Below are experts of layer 4 (counted from 0) of a mixture-of-experts language model. Rows are named router (the router's row for the expert), up (a neuron's input weights, with its number), down (a neuron's output weights, with its number) and show model dimensions 0-255. Each number is 200 + 40 x the weight over its row's rms, rounded and kept within 0 to 999.
After each expert's rows: "gets" lists some tokens that make up at least twice as much of what it gets as of all text. This comes from a sample of Wikipedia text that the model never trained on. Tokens count by the router's weight.

# expert 5
router,173,207,142,206,239,155,214,127,222,202,156,201,251,206,200,164,266,117,157,238,217,204,129,192,256,240,212,213,214,192,275,122,190,213,194,205,302,185,229,209,155,161,157,218,235,264,218,224,197,203,212,146,205,154,249,226,171,300,214,183,165,220,168,223,211,188,272,231,247,222,168,183,218,198,219,224,250,229,201,191,257,218,215,227,187,267,294,157,112,182,185,219,139,195,188,159,172,223,134,179,281,212,193,205,216,187,202,225,186,226,119,204,219,271,192,118,206,129,202,249,109,160,165,170,116,164,221,145,236,213,274,215,265,146,223,185,148,226,194,251,199,230,227,164,256,204,188,181,234,248,235,188,229,274,194,120,165,154,160,190,204,215,214,126,231,165,138,178,234,289,198,188,236,208,184,164,213,195,229,191,187,213,215,209,305,108,177,194,208,243,172,205,139,215,197,181,152,135,287,253,199,195,175,231,238,155,236,185,199,234,236,214,153,193,220,130,137,189,104,225,190,227,194,213,261,186,223,239,139,216,182,130,230,189,184,139,245,214,206,140,175,158,156,276,187,184,221,204,221,199,217,210,170,182,207,171
up0,227,156,235,192,210,240,231,192,85,156,212,243,208,244,191,206,215,281,189,242,225,163,168,220,177,260,247,229,153,182,227,161,185,265,204,291,156,212,181,238,196,129,274,171,240,268,234,232,193,163,149,204,214,180,245,230,227,179,224,255,193,164,233,133,201,203,155,219,186,206,72,223,124,200,152,260,190,163,168,177,134,195,179,214,179,183,244,225,209,210,206,185,123,169,172,158,168,215,197,217,179,150,266,223,222,200,207,191,180,266,165,169,235,181,155,202,210,253,249,224,206,205,137,203,187,223,163,205,198,160,170,212,217,188,122,198,223,227,188,189,114,213,216,228,115,222,218,178,214,163,143,190,207,234,184,216,199,197,206,148,265,165,201,145,171,255,186,151,211,241,159,225,219,148,170,165,198,198,132,277,188,207,285,153,192,138,150,184,222,181,199,170,177,115,216,131,217,192,196,196,163,274,213,344,148,197,241,198,222,237,241,240,164,252,172,169,188,225,168,195,188,184,230,207,230,224,248,192,145,252,179,206,138,279,228,221,127,291,176,211,224,204,248,148,121,192,110,209,185,146,158,286,179,215,184,223
down0,161,250,111,195,175,225,198,192,170,151,232,237,184,215,261,235,242,206,234,243,158,157,115,156,203,198,228,188,274,239,216,177,186,128,251,146,176,160,238,235,218,224,190,165,226,226,218,201,171,203,224,199,175,186,105,166,264,248,182,220,185,167,134,259,159,123,189,167,158,181,267,231,206,181,147,180,219,226,249,163,213,213,189,176,101,252,181,166,143,211,221,177,187,216,189,214,296,204,155,162,196,210,192,182,183,229,144,173,167,174,236,236,263,199,158,179,116,260,191,161,189,161,225,219,164,228,215,236,228,248,159,219,222,244,239,267,156,234,198,243,191,121,99,203,271,180,189,216,116,230,157,179,207,275,175,248,207,252,264,176,255,137,229,253,214,198,191,242,194,205,232,180,182,177,187,203,207,140,219,191,273,240,175,214,192,215,105,197,206,185,250,195,150,171,257,194,208,187,195,163,235,176,262,246,169,203,219,192,191,178,220,114,169,286,161,130,175,169,141,243,157,255,180,187,227,238,232,202,233,211,248,195,235,162,188,181,256,191,204,250,226,196,184,251,141,171,240,280,204,224,340,262,167,199,218,245
gets: ":", " is", " |\n", " has", " had", "s"

# expert 2
router,166,181,123,210,186,192,283,186,174,202,234,235,228,240,194,154,228,156,213,183,238,189,139,179,201,244,205,215,260,263,258,191,211,212,144,181,211,189,185,168,204,224,196,183,215,274,239,148,192,189,219,142,218,227,283,227,207,239,236,180,161,235,229,205,245,144,271,223,177,259,203,110,199,201,231,258,215,282,213,247,241,205,152,208,225,146,237,239,169,241,202,178,216,185,218,185,216,225,195,115,228,123,210,197,192,184,220,281,188,181,194,207,188,244,176,140,252,163,176,258,144,115,172,177,192,171,151,117,257,305,255,185,235,218,194,186,192,157,228,261,196,249,166,183,201,228,135,183,262,218,262,186,183,195,223,154,175,169,196,178,234,225,169,118,246,205,168,180,272,246,137,198,244,166,205,272,247,178,219,190,201,209,250,247,186,129,215,195,249,246,143,141,204,110,181,201,193,136,255,202,185,207,180,227,234,168,187,213,192,251,255,209,188,194,198,191,197,121,102,199,187,246,199,279,252,196,200,160,215,244,247,226,211,261,147,208,228,231,183,204,227,142,135,299,186,182,149,175,184,150,134,179,232,89,225,153
up0,189,208,161,172,222,217,209,174,196,194,156,177,234,249,219,172,225,205,120,195,278,257,174,219,236,146,208,128,154,189,193,166,132,210,210,177,207,280,169,175,206,150,225,236,232,192,156,236,197,249,150,258,194,209,166,246,254,269,230,200,234,186,235,218,112,91,224,200,189,261,227,223,169,211,173,239,261,264,180,167,145,246,167,213,201,209,147,154,215,152,254,149,139,202,155,162,176,172,170,146,204,275,231,214,207,218,161,193,257,179,225,314,228,252,244,223,165,170,189,235,134,165,227,81,77,210,204,189,154,220,234,233,285,235,217,129,200,196,195,230,192,207,116,139,286,178,232,163,185,193,239,194,140,193,211,216,189,200,246,213,102,199,144,241,234,199,129,215,222,244,193,169,204,204,197,185,158,173,211,202,222,163,240,262,171,225,166,260,206,217,153,149,240,260,200,159,188,207,193,209,197,209,138,191,215,188,246,218,167,170,213,147,182,250,158,207,163,183,214,247,255,198,239,189,222,220,262,215,208,146,145,171,246,174,250,200,166,200,132,243,153,234,225,143,241,228,199,195,197,163,273,107,165,215,241,167
down0,196,128,123,139,137,170,243,157,193,178,231,257,218,215,199,140,207,177,231,228,169,159,230,166,234,187,218,163,219,160,130,267,196,235,162,221,185,220,219,168,207,189,199,183,170,246,191,260,197,143,229,253,275,275,208,162,198,238,207,189,145,174,268,148,222,169,271,214,137,215,189,238,193,258,222,149,115,237,166,188,255,197,158,249,173,182,210,210,159,127,224,187,163,104,150,232,137,209,216,225,242,198,208,178,195,129,115,237,241,237,161,237,162,248,271,155,273,183,174,236,210,200,152,239,173,179,214,191,219,198,292,174,213,251,227,212,226,252,158,225,206,213,158,169,202,205,200,183,178,190,220,216,225,166,130,196,231,135,219,177,220,208,228,142,255,220,261,175,209,256,220,204,262,143,235,257,285,202,156,125,171,217,236,210,173,152,274,212,240,150,251,167,215,183,207,229,196,161,242,139,221,138,242,218,153,224,224,246,160,213,153,169,258,248,194,175,162,177,206,252,170,270,206,201,142,106,263,174,222,203,211,203,188,179,240,265,260,244,182,179,216,250,200,214,142,186,98,244,172,214,152,278,189,224,203,147
gets: " |", "|", "\n", ".\n\n", " The", "\n\n"

# expert 8
router,186,173,196,248,196,137,200,142,176,240,135,205,217,260,202,198,184,180,153,254,243,150,178,182,205,155,241,265,174,255,250,138,187,276,180,152,223,252,166,210,191,159,214,212,180,214,283,232,191,186,223,143,150,218,229,198,251,294,188,179,189,150,236,199,255,158,211,225,209,254,161,220,147,221,222,196,225,218,137,181,211,205,142,213,198,150,200,119,210,251,216,205,121,222,141,176,219,215,133,175,261,174,272,234,146,152,218,257,188,296,155,208,219,202,173,190,236,178,192,243,139,143,144,87,161,153,119,127,270,220,194,257,243,149,176,211,177,216,228,210,198,202,230,200,192,214,201,202,203,216,212,209,259,194,276,174,160,160,191,196,216,188,199,154,192,197,205,167,240,189,125,169,156,146,191,138,267,240,255,193,232,235,293,191,198,158,206,186,257,182,114,87,168,223,217,143,203,206,198,250,172,220,186,267,238,164,234,239,175,158,240,188,195,184,150,113,184,243,148,143,196,234,168,194,254,162,236,217,187,243,234,177,212,214,208,254,206,261,265,149,150,114,221,178,180,209,225,195,250,145,219,142,190,175,202,178
up0,144,198,204,128,188,227,163,185,199,166,259,258,214,259,147,200,97,99,177,152,225,251,256,252,252,134,133,164,96,222,207,197,157,157,239,165,195,259,225,170,182,158,256,247,202,233,262,251,175,220,257,229,195,181,165,209,245,243,178,121,180,211,262,178,218,232,195,259,292,197,161,207,241,152,215,210,172,224,240,207,224,208,252,257,171,233,168,221,258,250,212,210,263,166,200,198,225,180,237,154,203,163,258,179,186,176,243,291,199,216,190,254,174,217,214,224,164,200,209,208,210,176,221,200,216,206,208,63,219,251,167,231,217,208,190,185,256,213,213,232,206,202,173,209,219,254,164,196,171,177,228,173,223,164,183,136,129,116,154,154,95,210,223,190,238,173,213,160,171,180,216,230,187,201,217,164,148,157,253,206,192,203,229,242,262,165,159,130,250,152,138,183,210,189,219,130,229,155,121,256,288,184,154,283,234,215,270,189,195,193,189,228,162,219,219,172,218,213,193,153,227,155,170,255,284,209,225,245,173,203,158,201,248,210,191,188,167,233,198,157,161,215,233,197,261,274,184,193,257,149,181,261,197,164,196,215
down0,231,220,219,196,225,151,238,192,147,265,240,156,103,238,224,185,247,153,162,234,172,164,286,275,231,242,178,195,211,95,207,192,249,273,252,302,208,211,173,209,210,207,254,220,191,182,219,97,182,225,174,198,247,217,205,216,188,277,204,166,150,255,137,131,153,171,291,264,214,174,216,184,220,192,263,271,236,264,228,240,145,204,211,206,203,147,214,285,217,194,194,152,267,187,200,173,216,204,229,216,193,281,254,234,169,179,157,218,233,140,238,222,194,172,218,242,228,148,212,172,224,234,161,76,189,169,169,242,244,248,206,217,239,214,146,179,289,227,189,248,185,203,173,244,183,241,134,212,195,186,95,223,164,209,185,223,215,166,177,177,146,169,209,253,231,169,246,232,133,147,156,186,193,130,184,187,149,190,172,227,233,144,233,161,184,179,196,201,178,218,133,190,193,209,253,164,221,154,188,152,153,164,162,250,243,243,250,232,237,184,165,216,195,208,177,179,201,202,135,178,231,225,165,217,215,285,145,227,177,134,227,158,171,206,170,171,201,242,238,151,257,218,208,177,194,287,164,223,173,202,184,209,221,167,140,231
gets: "2", "1", "3", "5", "7", "8"

# expert 15
router,146,159,196,220,203,205,230,98,203,168,242,235,261,177,218,168,179,173,143,169,209,214,193,206,189,208,216,209,207,221,215,194,187,243,153,229,191,212,219,206,173,170,218,224,200,211,238,280,150,135,163,158,242,211,283,252,188,272,161,177,169,190,241,160,224,158,220,196,167,221,160,136,218,188,213,246,182,221,142,160,228,184,199,184,235,231,192,204,184,194,207,199,184,140,205,103,183,269,147,196,254,164,195,196,242,238,201,233,188,183,168,194,228,245,300,167,223,187,152,304,129,110,92,182,127,202,205,159,189,234,177,248,284,104,220,226,212,172,270,229,204,246,146,121,217,212,197,204,203,256,247,171,277,172,158,199,107,150,269,163,178,221,144,239,219,239,185,116,254,205,208,233,300,161,232,170,234,207,208,157,228,186,261,192,205,177,243,182,262,191,169,183,235,130,106,169,168,165,222,224,200,194,162,166,272,142,151,255,149,194,234,231,182,164,167,127,162,167,139,159,247,257,206,200,228,157,246,170,136,175,225,186,196,221,214,192,208,230,211,265,192,173,183,175,137,214,210,201,220,187,166,132,162,217,202,187
up0,187,225,204,123,180,224,236,277,124,182,171,237,291,152,241,203,192,258,204,215,203,185,159,181,216,141,199,236,203,187,213,234,156,201,172,272,196,185,261,208,141,229,230,204,129,195,256,197,263,267,207,175,179,262,280,279,175,182,271,223,151,241,235,189,131,276,247,254,216,205,254,203,196,198,172,227,177,209,282,132,169,182,170,229,215,192,234,187,152,120,160,159,209,165,262,168,133,171,182,271,149,242,212,213,202,188,190,194,265,203,199,244,173,237,133,204,277,183,233,179,197,214,192,180,188,136,148,220,223,189,229,223,263,171,220,151,202,229,138,187,239,220,175,212,176,119,305,144,146,187,160,109,168,229,186,190,248,226,210,200,185,126,202,140,205,262,142,209,297,192,196,194,148,192,234,225,275,204,174,209,224,275,222,193,198,218,291,223,235,217,187,151,235,171,194,254,187,185,268,152,197,204,169,238,186,208,201,209,181,192,306,200,219,268,158,219,208,191,157,225,224,216,188,122,233,204,153,261,202,178,247,233,151,221,186,162,219,181,195,210,142,127,204,237,203,174,214,186,259,146,156,267,209,214,192,233
down0,199,194,131,217,171,232,211,179,167,196,259,227,204,195,201,248,209,229,230,193,257,157,174,217,180,165,194,224,138,208,201,230,283,252,191,271,221,270,150,151,186,204,239,202,146,154,232,261,105,265,194,234,186,227,237,239,179,220,186,182,175,253,184,186,197,207,126,160,211,309,180,160,185,181,190,177,224,241,176,184,189,292,157,268,233,167,215,205,143,220,194,188,260,146,227,145,228,219,152,222,251,197,225,268,109,267,200,165,203,281,156,233,133,271,229,167,132,237,172,251,142,204,171,196,140,246,238,190,218,223,121,179,194,228,178,229,198,85,271,175,189,161,204,200,221,169,131,200,123,165,251,186,185,172,221,236,171,156,265,275,255,159,201,182,230,154,193,161,241,223,172,234,188,193,147,179,268,231,161,155,195,224,218,176,235,223,249,202,195,229,159,276,171,270,223,249,242,224,221,194,205,128,198,215,233,216,145,244,217,241,191,204,168,231,167,167,137,203,137,158,172,168,197,254,209,226,180,229,134,152,212,212,183,110,239,227,192,210,189,188,224,229,192,170,264,236,193,228,256,145,150,248,167,262,256,229
gets: " ", " (", "-", ".", "201", ".\n\n"

# expert 10
router,156,194,121,158,244,148,246,137,186,199,177,206,190,157,205,130,242,192,191,245,221,193,204,173,174,206,214,256,223,293,200,209,167,251,202,260,204,222,188,184,188,280,200,177,208,265,282,251,192,201,174,175,160,203,266,257,215,221,185,227,151,239,217,192,249,220,212,221,224,218,124,163,200,285,161,217,216,227,249,190,272,196,209,205,233,258,220,147,105,224,184,229,191,188,170,160,220,184,183,174,247,169,193,170,248,194,168,223,185,232,216,166,185,266,224,145,206,160,118,243,104,107,135,191,140,174,210,190,186,219,198,257,209,138,154,207,229,288,175,268,156,202,217,223,211,243,169,150,229,225,215,253,230,211,222,189,162,133,209,168,181,249,147,185,240,228,123,167,270,242,189,173,255,175,176,220,214,235,245,192,203,233,264,255,259,173,168,178,224,231,158,147,231,162,153,175,149,175,225,215,209,191,116,220,235,119,130,207,210,214,291,267,178,180,187,145,170,156,209,245,222,253,146,212,264,231,240,136,161,263,243,146,179,150,203,127,248,246,190,177,214,141,220,233,148,158,169,223,193,246,137,144,206,182,203,223
up0,230,229,176,165,220,159,172,213,181,126,118,191,186,208,190,172,129,224,182,270,237,209,202,158,257,168,214,234,262,198,239,126,170,266,212,206,201,252,216,213,154,151,162,191,191,204,242,260,176,231,173,180,201,206,164,196,243,241,125,175,190,181,186,188,260,215,206,219,153,179,227,262,158,212,250,196,111,271,151,140,204,155,143,209,168,160,174,184,167,175,211,256,176,234,184,265,155,160,170,192,232,214,239,274,205,267,214,288,229,229,137,150,197,178,167,139,214,200,201,256,177,223,168,188,143,156,230,160,188,215,245,218,206,208,215,124,249,199,157,202,231,239,215,271,197,219,175,283,207,199,206,180,176,167,237,186,257,135,233,225,248,144,237,160,207,160,201,159,174,205,203,262,153,184,174,200,183,224,120,200,254,243,229,261,164,227,323,136,183,202,153,145,160,203,253,184,170,207,168,224,198,129,338,186,196,119,210,202,132,165,223,187,268,277,172,171,213,181,203,181,201,196,206,224,213,175,196,180,251,213,262,191,197,295,241,263,201,148,260,179,217,232,200,256,158,171,214,165,203,235,284,239,232,131,178,195
down0,210,260,210,153,171,198,244,176,173,214,169,162,161,177,227,198,229,232,208,179,169,159,208,183,175,207,200,222,266,127,224,202,140,167,142,236,190,180,163,187,200,198,161,201,176,283,214,256,165,249,191,230,197,165,305,204,244,206,229,226,214,188,197,201,216,133,217,187,147,204,240,248,223,267,339,210,201,224,189,203,227,158,208,162,204,247,184,199,127,212,170,179,200,216,166,216,178,134,156,274,244,256,253,191,191,126,160,258,166,113,208,219,140,204,163,289,152,240,193,182,265,239,218,190,212,214,192,255,223,224,196,203,230,164,141,238,122,204,222,233,227,198,185,78,250,164,173,237,154,246,227,139,219,177,207,164,225,217,86,286,117,167,222,205,231,199,210,210,202,231,226,183,166,273,147,248,273,170,243,224,215,109,222,136,215,237,246,169,197,169,266,242,233,211,222,281,206,249,112,168,167,202,247,238,158,237,260,217,183,157,150,219,177,224,174,169,171,216,216,160,111,194,174,135,235,215,138,158,258,149,178,241,210,233,193,239,245,224,226,160,224,224,172,188,216,164,194,193,239,162,218,183,201,154,222,202
gets: ")", "0", "4", "9", "8", "3"

# expert 3
router,197,233,188,220,247,201,296,137,182,160,188,245,228,255,208,148,276,243,197,252,247,222,206,228,275,201,261,191,190,236,308,158,254,243,175,230,253,262,181,175,169,177,177,226,187,225,239,200,173,169,160,170,137,156,284,257,240,246,183,163,182,225,206,229,260,207,299,188,206,169,152,204,217,211,195,239,195,229,194,152,301,188,214,248,226,215,240,167,212,182,205,155,145,201,152,191,146,260,151,213,244,132,182,235,205,223,151,239,150,181,166,184,193,252,239,177,208,170,192,211,147,134,142,140,138,168,230,147,165,248,264,176,221,169,159,166,258,181,201,259,218,253,210,188,185,186,204,214,173,195,231,170,244,198,196,145,148,144,168,158,203,198,109,162,237,178,119,162,269,268,123,255,205,181,194,200,205,202,236,178,184,216,236,221,265,199,258,194,244,219,174,127,193,186,180,118,221,178,232,228,211,259,196,235,227,127,237,241,130,197,265,194,223,188,218,128,185,167,143,210,252,218,217,218,212,227,136,222,127,272,201,192,217,213,231,266,189,226,181,176,211,203,175,302,215,186,200,220,239,190,141,159,177,130,197,150
up0,207,143,204,129,213,96,236,220,274,173,153,270,272,234,190,165,153,183,174,209,256,202,177,170,174,200,185,263,165,231,174,138,241,222,198,255,154,172,130,185,216,206,186,153,189,179,167,192,185,137,188,225,222,211,263,208,180,219,252,134,283,171,205,149,168,168,244,213,163,288,152,219,240,284,228,213,254,203,141,177,249,187,144,263,236,142,207,180,203,168,198,196,150,217,195,200,181,213,160,200,189,213,211,177,149,278,203,242,216,209,165,180,209,225,230,214,185,252,241,133,149,203,182,128,147,282,194,131,181,116,220,227,193,168,207,169,251,258,245,235,238,214,170,208,217,168,157,286,257,167,232,166,190,183,212,164,176,183,192,228,200,154,203,154,167,193,198,169,214,293,234,180,183,162,186,123,180,209,145,124,174,169,283,281,149,130,213,137,221,252,154,203,214,280,229,183,199,200,149,292,255,206,248,279,174,200,167,249,191,164,252,201,244,167,198,167,188,192,199,198,230,184,207,235,216,205,192,158,186,257,193,236,181,207,257,187,152,259,207,238,253,231,233,195,211,296,231,241,247,167,172,205,217,228,283,164
down0,239,249,195,221,180,150,218,156,213,159,192,172,159,201,180,209,229,131,224,143,248,223,190,200,243,140,211,129,166,193,224,232,167,192,181,149,205,140,208,269,181,238,222,197,199,224,131,187,190,199,236,244,188,230,214,267,217,180,298,232,179,273,275,161,143,179,221,227,128,215,199,292,255,220,172,242,194,185,215,197,214,203,264,158,171,175,230,168,170,283,188,219,211,222,140,207,275,124,233,218,190,171,219,172,168,166,174,181,181,127,256,295,281,271,145,163,202,205,236,192,207,145,155,208,220,183,220,248,206,145,255,130,259,237,156,215,194,191,173,162,234,181,251,174,157,162,280,199,161,249,244,219,204,158,140,262,196,239,229,159,225,180,220,142,183,122,149,215,184,170,218,217,196,196,191,189,250,253,268,238,169,190,245,217,247,203,233,277,155,118,207,128,210,113,220,233,179,176,211,139,247,200,242,227,127,236,237,172,202,221,211,219,171,214,139,107,217,284,168,125,159,200,159,238,203,152,220,190,173,289,197,180,131,166,188,251,254,244,150,186,160,229,211,207,228,223,171,231,207,208,188,162,179,237,200,210
gets: " of", " in", " |", " to", "-", " for"

# expert 13
router,182,204,209,190,213,244,205,171,205,220,209,239,256,219,232,151,223,89,169,201,202,276,172,192,199,254,149,166,196,208,164,168,254,207,238,203,222,277,183,236,202,211,238,226,186,238,198,215,220,185,230,194,226,280,212,247,194,238,192,159,182,145,198,223,284,173,213,191,233,215,188,153,217,216,217,236,229,197,180,223,217,217,185,232,182,242,166,188,198,162,246,216,141,251,215,145,152,165,171,122,252,136,245,134,205,185,210,260,210,197,218,283,264,245,244,183,174,201,174,221,130,93,219,112,193,258,190,92,198,273,234,133,256,191,233,205,218,194,321,276,218,217,214,115,193,238,144,235,250,201,227,207,226,152,209,179,99,187,197,158,149,239,196,155,263,165,200,199,183,272,197,208,284,216,188,187,188,185,212,164,223,211,225,258,230,177,172,161,232,217,144,202,200,141,144,116,192,98,173,268,235,200,111,258,205,187,227,248,216,236,158,227,227,157,265,131,144,180,172,204,225,187,208,214,224,197,272,216,226,232,213,214,193,191,215,158,206,236,233,223,248,143,203,160,244,253,191,223,264,219,162,155,213,135,228,163
up0,203,231,138,171,247,309,199,184,195,130,246,212,193,202,202,217,229,108,221,216,282,195,244,209,167,186,249,196,296,169,218,217,143,138,154,210,251,208,205,209,145,156,265,162,162,178,160,228,160,258,163,190,243,204,204,242,185,211,158,212,198,150,153,176,219,170,269,215,227,202,194,187,171,236,241,242,176,226,195,143,113,177,170,168,231,196,202,235,259,163,213,248,250,191,188,159,199,193,197,225,171,246,204,133,242,161,134,208,116,199,152,157,149,282,203,163,214,251,225,133,154,176,246,222,207,146,226,136,175,202,205,206,178,208,200,184,295,249,217,214,186,298,126,226,198,196,211,232,190,180,189,276,147,166,189,138,226,223,244,225,211,165,257,215,146,199,121,142,227,205,269,180,210,261,205,175,209,269,188,224,117,216,240,295,198,313,217,161,204,242,217,223,207,239,210,222,131,191,190,160,193,171,279,205,167,183,198,180,226,259,251,245,169,231,207,185,245,200,261,228,229,244,222,188,216,209,233,163,183,127,275,89,156,191,154,184,215,203,224,244,189,204,202,236,155,248,198,131,207,201,220,169,171,216,191,156
down0,222,180,196,204,212,140,208,195,201,165,221,190,276,196,335,228,246,109,234,263,146,158,150,177,221,186,222,246,158,192,237,187,208,250,152,211,201,222,108,207,183,173,201,175,207,191,174,246,190,274,197,246,205,165,240,165,220,153,153,270,193,211,196,193,220,177,184,260,246,166,210,181,254,251,191,141,270,166,210,197,256,184,206,188,231,193,236,261,163,196,227,187,210,208,174,148,178,197,146,255,221,263,128,120,194,184,209,190,251,186,222,214,118,217,161,116,195,181,206,181,109,204,261,189,220,217,175,230,240,150,230,137,175,180,186,229,226,232,182,208,235,295,199,224,262,210,243,204,288,152,165,292,165,258,142,165,214,249,268,175,144,202,187,267,208,216,241,214,145,182,198,156,169,212,188,262,156,205,150,196,185,216,242,221,224,184,163,195,227,224,192,217,117,225,173,188,156,177,170,197,209,219,208,139,244,190,173,203,224,227,86,151,216,227,154,225,205,232,220,205,176,236,233,148,192,152,217,243,146,255,178,189,238,201,233,232,86,215,197,231,224,254,125,238,75,185,206,235,217,239,270,208,228,191,139,207
gets: " was", "==", " is", " were", ":", " are"

# expert 11
router,180,218,172,156,212,284,212,158,129,168,201,189,243,192,161,139,143,173,183,205,236,201,147,260,206,141,223,218,230,257,212,160,193,245,172,175,241,215,207,157,103,233,269,229,200,219,227,168,227,211,160,151,189,232,256,315,162,240,155,191,186,182,179,134,217,221,230,184,184,198,185,208,157,200,217,258,201,255,166,201,216,211,191,159,195,162,217,190,179,178,183,167,166,160,187,157,140,244,115,176,189,209,233,162,257,166,192,262,174,192,144,242,217,191,174,159,207,227,213,286,147,153,200,151,201,162,185,129,229,202,230,225,305,123,151,201,219,231,232,261,158,191,188,159,251,202,184,199,257,150,177,207,250,226,145,165,180,160,233,251,189,207,241,114,204,151,165,186,237,182,212,154,247,189,197,156,257,190,181,183,172,192,214,241,259,240,226,144,185,262,154,185,139,146,147,146,191,126,225,171,205,267,163,260,272,128,163,275,201,226,236,184,291,204,204,122,206,88,108,281,264,224,209,169,249,195,207,185,186,202,263,190,175,230,236,202,160,168,196,192,185,195,208,227,229,211,208,140,239,175,192,180,143,192,244,123
up0,119,225,177,226,199,248,195,183,211,172,182,163,202,213,213,209,212,147,195,172,201,288,207,225,286,156,224,144,192,118,132,184,188,229,137,228,178,195,174,261,220,264,258,158,208,243,205,219,162,148,236,91,192,241,163,214,211,198,238,122,203,245,176,175,154,206,183,203,194,250,200,240,270,200,231,294,296,177,168,124,159,252,237,199,220,260,226,198,169,188,232,203,233,277,260,194,232,148,174,225,193,217,138,180,191,235,245,214,139,322,244,187,228,285,189,234,148,243,237,223,177,177,145,135,139,211,126,201,241,286,192,203,235,139,106,234,162,185,192,217,222,184,146,182,131,246,119,229,177,197,190,230,181,221,211,208,169,142,166,231,208,219,215,180,183,198,165,191,212,204,237,170,240,138,179,182,154,214,149,233,224,154,181,201,233,214,244,178,196,236,145,216,150,213,220,182,175,165,105,183,229,154,146,195,199,187,244,273,176,224,217,193,220,168,205,167,197,175,243,171,210,225,197,158,264,126,231,168,223,256,210,269,219,186,189,181,242,263,253,177,266,231,186,186,210,242,186,179,220,232,191,199,183,161,157,84
down0,207,244,167,190,153,229,193,181,264,199,193,110,184,169,205,172,235,269,225,248,248,184,216,185,202,140,237,204,198,203,254,227,224,219,255,186,188,194,235,260,204,173,211,210,148,116,231,179,196,257,267,227,198,203,201,197,253,244,282,220,272,187,216,166,229,133,271,179,240,199,176,150,196,202,134,182,136,264,225,156,137,193,228,132,190,199,203,224,144,231,232,227,293,165,231,308,212,195,209,111,192,116,135,273,156,215,206,188,229,241,169,217,190,269,205,184,122,157,229,250,222,181,203,201,169,248,236,159,138,192,173,195,195,159,274,175,188,245,231,195,217,145,203,213,219,148,220,188,233,218,168,156,191,172,279,232,199,217,195,227,226,288,184,199,220,151,263,202,254,284,170,246,181,210,227,242,206,247,163,158,188,148,204,180,174,218,175,167,167,212,249,190,231,233,192,189,202,268,222,247,250,187,199,138,148,320,191,198,206,194,271,190,256,221,229,161,197,139,181,254,224,178,194,231,182,128,199,203,200,152,171,202,242,232,135,190,186,194,222,306,271,210,153,226,172,192,280,192,245,140,231,267,228,183,246,162
gets: " the", " a", "'s", " The", "The", "C"

# expert 14
router,202,193,142,202,190,210,242,146,130,165,132,225,249,214,86,150,219,154,169,146,224,181,183,124,186,236,210,226,238,256,260,104,214,227,163,240,256,240,185,186,207,212,233,197,217,228,228,177,210,173,191,130,193,233,294,292,224,234,227,218,138,207,236,176,208,207,248,195,202,209,161,220,176,180,176,239,211,240,232,193,317,218,251,185,240,181,187,192,202,203,175,141,179,177,187,172,156,249,146,161,185,142,176,205,198,162,257,226,219,257,269,233,226,189,187,146,222,148,153,274,138,150,184,125,152,192,201,146,205,244,269,224,266,82,185,226,216,201,225,269,182,213,211,156,187,234,135,231,265,188,197,186,294,252,194,139,201,148,149,164,162,181,208,150,200,225,135,182,224,228,154,249,193,153,170,130,214,205,261,183,171,231,261,254,260,166,227,188,181,214,170,148,243,223,165,212,175,172,215,247,220,180,137,193,253,152,185,245,191,208,244,177,201,194,203,119,229,146,163,149,207,268,201,194,207,173,164,197,183,240,167,145,181,236,172,164,218,264,200,173,233,126,136,275,218,251,213,170,203,213,195,146,155,176,193,197
up0,184,201,192,188,164,263,201,167,246,196,167,211,334,161,165,152,197,158,230,197,178,239,140,203,210,192,217,154,176,174,248,176,208,288,219,239,235,277,238,199,145,180,249,188,171,275,256,231,147,169,210,125,215,207,172,237,236,245,191,191,162,166,187,186,182,253,112,203,226,292,198,190,199,193,283,255,220,234,155,237,183,286,190,226,238,238,339,227,199,151,180,171,194,190,200,176,211,228,90,142,244,215,222,148,231,141,227,252,187,256,270,226,229,193,168,142,179,191,153,296,168,188,172,149,141,214,215,180,204,230,233,232,267,238,207,191,163,195,168,210,148,222,148,150,240,228,181,193,171,243,210,212,164,207,198,208,203,149,224,207,282,169,231,186,234,219,163,160,224,203,222,191,201,213,215,212,204,247,185,158,205,233,241,232,236,128,285,207,168,198,158,216,236,230,165,176,129,169,232,195,246,169,232,263,207,165,241,165,212,178,208,217,218,253,173,239,203,235,197,241,224,244,270,204,253,239,235,190,119,197,255,173,262,175,174,252,159,285,235,164,230,216,182,228,201,196,183,115,232,114,179,155,158,176,200,134
down0,265,234,183,216,136,268,205,177,208,161,191,196,292,159,149,210,202,182,184,198,195,208,171,183,206,184,206,162,248,176,193,231,215,237,160,226,255,198,195,179,133,164,249,184,170,170,267,267,184,204,155,202,244,233,194,189,177,354,236,209,197,152,265,208,219,215,156,208,267,211,224,179,251,209,195,243,230,182,145,249,154,290,204,219,169,218,201,120,203,187,213,154,188,225,223,180,216,273,107,135,233,256,223,146,227,260,286,146,222,187,230,219,246,277,179,136,193,171,231,208,191,214,180,196,124,258,189,152,185,273,194,194,269,131,173,197,207,183,176,225,208,178,136,230,232,227,271,222,234,269,231,163,181,205,251,254,258,201,203,248,230,162,196,178,214,173,222,173,245,166,204,194,206,181,150,225,224,276,218,170,248,263,165,234,214,185,210,154,229,261,175,159,183,220,219,152,179,210,172,206,204,171,189,256,198,153,200,222,238,176,260,215,248,186,154,149,231,147,143,190,256,252,256,225,260,160,216,189,200,203,226,173,256,260,146,258,106,196,196,217,235,203,182,199,183,228,213,119,130,65,163,196,186,161,192,256
gets: ",", " |\n", ".", " of", " in", "\n"